Weights of a small mixture-of-experts language model, trained from scratch on English Wikipedia.
Size: 14 layers, 54.3M parameters.
Experts: 12 experts in each of 7 layers, 1 pick a token.
Training: a variant of SOAP for the experts, 4459 steps.
Below are experts of layer 9 (counted from 0) of a mixture-of-experts language model. Rows are named router (the router's row for the expert), gate (a neuron's input weights, with its number), up (a neuron's input weights, with its number) and show model dimensions 0-255. Each number is 128 + 24 x the weight over its row's rms, rounded and kept within 0 to 255.
Before each expert's rows: a language model's description of what the expert responds to. This comes from a sample of Wikipedia text that the model never trained on.

# expert 2
Description: Line and section breaks
router [120 153  95 100 139 144 167 162 164 182 125 133 159 132 131 105 119  93 145 145 121 160  93 162 164 142 111 152 106 134 129 142 125 133 119 134 147 156  96  82 124 140 129 135 149 144  98 132 162 105 109 110 202 156 119 128 137 100 102 135 140 126 164 175  98 113  93 116 147 134 151 128  85 114 114 140 102 134 113 144 120  77 122 133 161 171 130 142 139 110 111 134 136 164 140  84 152 162 133 109 121 143 156 111 128 101 120 107 151 159  89 156 126 134 164 141 162 142  96 133 125 148 137 137 118 162 120  94 118 142 144 168 106 123 172 149 124 122 153 134 132 106 131 140 135 110 136 119 139 122 107  98 148 141 143 117 142 121 140 110 135 118 126 109 132 116 112 103 133 168 149  75 134 144  68 133 116 133 172 113 177 135 178 153 146 117 128 128 102 178 145 137 127 123 127 123 160 176 132 133 136 107 130 126  94  65 120 145 121 112 118 126  99 114 113 142 103 122  98 101  96 112 196 138 100 146 145 141  65 136 137 154 129 108  99 156 127 146  73 121 147 127 116 113  53 164 153 123 116 119 145  97 138 160 110 123]
gate17 [119 139  99 184 147 126 148 130 113 137  67  89 108 100 107 100 136 121  69 154 132 102 132  97 180 143 100 102 124 132 129 149  98 157 150 130  84 128 103 121 129 138 165 113 121 152 133 153 138 186 123 146 116 166 118  89 136 114  94 106 133 129 170 124 122 123 161 143 101 104 147 119 116 136 105 151 140 137 155 149 142  74 136 162 109 116 118 109 142 150 103 127 123  99 108  97  84  86 153 144 127 150 121 141 172 142 141 141 126 159 111  96 142 146  91  91 144 132 107 147 143  85 123 118 138 111 150 155  88 125 117 138  98 121 108 141 107 120 155 145 105 150 124 122 120 159 181 162 151 122 105 165 133 144 149 103 141 126 115 156 174 122 102 103 121 134 107 154 112 121 108  80 174 129  74 129 114  88 116 135 115 132 153 139 111 116 104 190 122 141 111 110 166 109 105 117 126 158 135 124 142 103 170  97 173 143 157 144 126 120 110  95 138 115 117 170 155 198 151 115 145 148 171 121 139 158 132 124 115 128 150 102 107 130  89 102 132 149 118 129 130  85 131 152 136 134 123 115 126 113 111 142 131 179 116 100]
up17 [135 126 144 130 170 140 146 124 196 132 137 138 156  98 119 132 121 101 105 141 152 106 136 111 115  95 121 143 114 115 151 106 152 119 146 153 168 112 170 126 121 142 133 123 133 171 101 131  98 132 162 146 166 114 107 125 105  81 162 148  97  99 166 151 158  87  97 119  97 132 104 125 145 102 141 133  90 115 179 149 121 126 132  94  89 166 132  71 116 110  98 126 170 142  95 121 175 107 123 106 111 101 143  93 160 130 122 104 135 112 122  94 149 163 170 121 146 108 124 128 130 106 133 128 156 138 138 116 154 154 133 134 114 130 123 133 105 148 145 179  93 106 155 105 107 161 132 116 126 163 159 126 201 161 110 176  61 126 141 109 118 130 108 130 130 149 138 115  71 157 129 108 146 149 124 138 155 146 160 138 156 111 123 114 190 178 130  95 129 136 121 114 158 163 157 152 129 149 145 126 111 103 124 107 125 109 126 117 130  72 116 140 117 137 131 118 152  90 146 149 160 131 125 132 101 119 149 124 144 106 102 104 161 133 153 118 161 121 169  99 159 137 154 153 100 128 142 147 141 120  92 125  86 128 146 108]

# expert 8
Description: Prepositions
router [103 103 108 103 141 106 129 155 141 142 145 120 100 161 115 102  99 131 134 130 157 141 137 131 106 132 134 182 140  94 139 165 131 109 136 143 115 168 124 157 128 134 118 186 126 120 110 105 153 149 171 136 165 134 150 136 127  88 134  83 180 122 170  99 107 141 148  69 122 110 151 167 144 105  81 152 130 137 110 167 103 138 151 132 144 142 135 141 183 133 112 130  93 116 113 124  99 130 158 111 115  75 146 160 119 118 142 103 147 114 114 108 109 128 158 124 177 131 127 120 104 168 135 122  82 168 112  92 127 113 132 132 174 116 161 135  95  99 146 153 154 102 192 101 122 105 136  75 158 123 121 112 169 156  97 130 133 137 164 154 160  89 120 107 158 158 136 129 166 116 116 118 106 184 140  84 159  97 146 113 164 185 117 127 151 100 103 122 156 154 138  98 157 151 151 143 168 108 107 122 148 115  94  97 110 114 101 130 110 110 142 108 122 108 146 118 160 121 119 116  97 106 111 120 139 145 146 135  70 134 103 117 132 104 117 134 144 103 143 105 130 134  87 112 118 138 121 135 142 146 128 147 137 141 122 130]
gate9 [ 79 145 146 136 145 124 124  97 117 140 102  95 123  83 142 136 159 105 136 116 148 136 158 131 175 129 130  93  99 132 160 148 137 145 132 144  99  97 143 121 104 153 125 111 155 134 181 115 135 140  89 161 136 157 161 151 164 127 111 125 122 107 156  93 136 147 112 113  76 167 152  91  61 100 105 137 132 152  95 130  83 106 159 147 121 125 112 135 117  91  88 125 100 135 115 162 111  63 115 177 125 136 175  87  93 111 132 154 121 104 148 127 145 155 109 170 154 141 105 141 152  87 140 156 148 146 122 160 139  98  98 148 145 140 116  53 154  96 130  94 140 143 139 161 171 168 138 117 156 128 136 157 178 155 134 103 148 133 120 119 130 169 133 150 163  98 138  94 131 113 129  92 106 122 134 116 112  85 148 151 140 104 118 139 142 149 137 119 172 123 155 139 105 119 109 136 146 177 145 141 127 151 109 129 129 111 101 133 177 145  96 117 141 136 101 134 157 109 141 105 165 114 127 131 135 149 140 156 151 174  94 122 116 131 110 114 149 155 129 138 134 149 117 106 129 169 138 140 120 143 155 154 127 123 120 132]
up9 [159  68  79  94  95 108 125 129 134 160 109 161  97 187 121 102 161 137 136 144 142 158 108 175 126 116 161 142 162 165 128 134 133 131 111 137 115 108 119 135 176 130 142 140  99 117 130 113 122 133 111  86 117  67 149 110 121 143 146 123 139 147 138 133 136  94 159 138 177  85 120 113 225 132 172 123  86 110 156 190 145 170 149  77  89 127 152 129 125 152 156 123 123 108 171 150 135 155  95 126 155 144  76 153 150 141 167 111 151 124 140 141 139 113 162  98 109 119 148 108 114 148 149  90 103 137 135  73 139 174  60 122 140 110 148 173 122 111 134 143 151 137 128  92  97 146 122 164 175 146 133 135 140 128 141 145 131 115 142 157 150 152 119 115 156 132 111 112 134 109 160 156 106 157 118 149 165 162 149 123  85 145 122 136 102 121 121 112 124 152 141 125 124 112 130 119 143 130 112 127 101 169 162 127 131 118 140 136 110 120 150 129 146 112 162 172 110 122 154 141 104 127 125 112 133 125 100 119 124 129 127  97  87 119 117 142 115 128 129 112 118 104 123 149 134 111 120 145 142 104 128 123 100 125 144 135]

# expert 7
Description: Commas and separators
router [103 162 162  92 129 139 145 145 123 141 107 151 165 118 130 113 144 111 159 121 130 120 106 105 119 147 141 183 131 129 119 137 135 127 115 140 118 162 132 104 117 108 156 140 108 104 128  85 124 145 150 124 154 153 149 176 123  94 104 121 131 116 138 131 128 128 133 116 128 107 137 165  91 111 141 169 127 147 170 146  77  96 127 111 118 168 153 151 116 100 118 126  77 136 151 105 170 139 137 116  72 150 137 134 170 138  96 129 142 111 162  96  99 112 137 120 166 142 138 161 144 135 108 135 120 151 140  92 149 116 155 119 146 140 144 165 122 119 138 144 148 101  93 139 147 125 159 158 142 106 147  96 154 127 151 121 149 189 143 131 114 154 103 113 111 124 142 105 139 119 121 104  64 129 106 153 133 107  95 107 128 173  83 128 126  73 134  85 153 122 137 169 148 161 144 165 140 125  92 130 160 138 103 128 116  76 133 170 116  57 142 102 131 119 125 150 146 102 147 145 112 179 151 160 140 126 170 165 118 128 140 154  76 104  85 142  91 108 120 131 145 160 131 126 115 176 117  79 142 148 123 106 148 105 139 133]
gate0 [139 104 139 124 121  81 129 100 118 126 159  90 135 162  73 106 131 116 120 141 146 116 122 104 130 166 143  72 114 107 157 162 129 137 138 148 105 139 108 160 105 148 143 111 159 109 139  94 190 129 129 129 125 132 148 127 131  91 134 120 113 162 155  98 157 133 101 125  93 168 158 134 119 146 121 144 118 144 126 116 171 139 161  91  90 123 127  92 112 136 143 116 140  90 160 142 121  89 126 139 126 123 131 135 114 120 101 128  67 128 139  91 150 124 120 100 131  74 147 127 128 103 104 122 132 167 109 162 140  99  75 110 137 134  94 128 142 145 144 101 104  86 110 119 143 125 134 157 102 150 111 175 108 139 111 126 126 119 124 158 126 142 145  77 143 147 109 115 141 166 132  87 127 174 131  98 153 114 136 103 114 117 111 198 129 149  41 129 144 145 142 141 115 121 166 139 138 127 109 162 139 128 176 114 162 135  95 124  79 141 142 117 129 144 121 109 107 127 118 133 112 148 106 133 141 175 185 160 140 122  96 144 126 169 142 117 118 130 140  88 142 116 103 124 132 139 140 138 162 116 153  84 127  67 103 131]
up0 [105  98 132 140 120 104 151  82 127 110 139 128  82 156 110 126 107 119 133 147 115 104 137  93 106 116 173  95 159 117 178 174  81 181 137 139 112 141 143 117 151 129 122 126 128 136 124 152 164 119 141 116 148 138 127 135 128  81 111 136 106 139 148 118 166 126 102 114 135 132 134 134 102 126 123 133 130 148 144 136 149 109 166 112 131 159 150 102 136 101 153 108 141  77 177 142 120 129 129 109 140 150 117 102 107 124 127 108  84 129 121  99 184 145 140 112 153  59  70 126 183 116  91 122 165 157  94 162 151 160  92 125 150 127  79 126 168 148 128 108 133 109  88 108 139 151 157 131 101  94 110 143 142 132 126 130 102 130 100 145 167 119 123 104 140 165  89 107 167 203 134 114 115 165 138 124 150 101 114 112 130 118 118 187 119 152  92 106 121 110 133 177 147 123 160 134 132 152  94 208 130 151 155 124 150 150  97 138 106 131 139 120 139 121 110 141 106 118 109 146 124 148 109 114 167 119 140 168 130 102  86 129 133 133 151 119 119  96 137 109 137 142 145 138 133 115 143  99 128 121 139  92 128 107 146 135]

# expert 3
Description: Word-initial fragments
router [ 98 110 136 123 160 125 142 151 129 130 103  64 146 152 123 118 124 131 112 154 176 121  94  99 117 102 133 150  78 146 139 118 144  93  80 118 114 124 144 120 119 150 176 135 114  79 108 128 145 123 118 105 148 126 136 137 120 133  85 117 114 119 167 149  85 135 134  95 162 111 159 129  91 135  95 128  92 129 103 128 154 122 139 138 141 168 160 131 161 124 130 144  82 130 223  96 120 155 113  98 121 123 115 121 170 103 128  65 118 119 120 122 150 128 143 152 142 220 139 144 146 134 107 144 121 146  91  99 116 131 130 141 110  87 128 148 118 115 112 150 113 122 151 139 113 124 173 111 168 115  82 142 151 139 133 116 126 157 126 130 120 111 108 108 172 154 120 163 135 141 180 122  95 134 108 122 121 167 158 127 162 170 123 139 159 121 162 141 131 135 168 111 138 186 157 100 105 159 120 110 163 107 132 137 119  87 119 145 126 123 158 101 157 149 173 137 125 135  95 146  95 143 163 123 121 129 139 130 137 141 153 124 130  97 121 133 118 159 145 148 136 108 103 135 148 148 120 100 133  97 166  95 137 121 144 128]
gate0 [127 141 132 122 159 115  99  92 127 102 134  94 134 132  92 143 132 148 119  97  63 100 130 149 114 120 166 143 142 107 130 151  99 144 116 134  93 139 145 121 115 158  89 119 100 100 112 123 117 130  73 113 148 116 119 159 112 133 129 117  62 142  93 174 161 101 120 101 123  97 163 127 114  87 141 134 105 114 136 133 128 113 112 131 128 138 140 130 110 125 132 163 147 136 100 146 112 102 127 123  97  88 128  77 146 144 125 152  97  82 111 122 144 117 129 109 128 121  81  88 127 126 116 131 111 154 106 114 129 104 131 145 165 121 130  81 145 107 151 194 100 133 108 149 105 150 132 136 181 137 147 200 123 144 125 145 127 100  98 139 124 119 100 127 124 135  88 115 108 139 134 131 114 129 188 148 136 200 135 145 153 132 154 150 181 112 139 161 132 144 146  68 145 122 114 155  77 121 129 146 119 162 122 117 136  71 141 151 131 134  88 115  72 153 162 153 146 140 123 137 173 112 140 134 139 132 104  94 131 155 127 111 146 176 156 146 152 109 140 161 133 141 151  81 152 142 141 134 114 128 127 123 158 134 133 144]
up0 [127 175 118 171 116 119 110 128 127 128  92 145 124 138 123  89 144 103 137 158 170 137 173 104 131 124 129 165 128 130 138 158 152  97 143 158 118 148 137  67 132 119 150 120 137 155 113 134 118 133 144 155  92 157 123 144 118 126  88 121 172 142 118 129 104 120 148 100 125 168 141 120 157 157 110 128 123  95 126 104 161 169 124 163 113 154  80 156 113 144 137  93  85 107 143 114 116  96 110 136 168 163  71 126 118  79 117 103 117 118 127 143  95  88 131 145 129 154 175 112 118 114 109 162 133 143 102 160 118 161  93 153 107 112 120 150 144 127 145 109 130 146 110 122 117 124 101 136 117 140  95 107 114 114 126 135 126 158 156 118 165 171 116 139 136 109 132 153 125 110 103 105 168 158 112  92 135  81 155 113  79 126  78  84 144  92  73 141 148 140  95 157 157 132 133  82 197 105 139 100 109 121 152 136 144 132 157 122 106 120 144 151 108  87 111 141 122 130  95 121 183 145 117 127 118 118  76 146  96 122 145 144 118 105 110 130  89 151 110 126 131 115  91 127 158 120 153 139  91 123  90 148 120 103 127 123]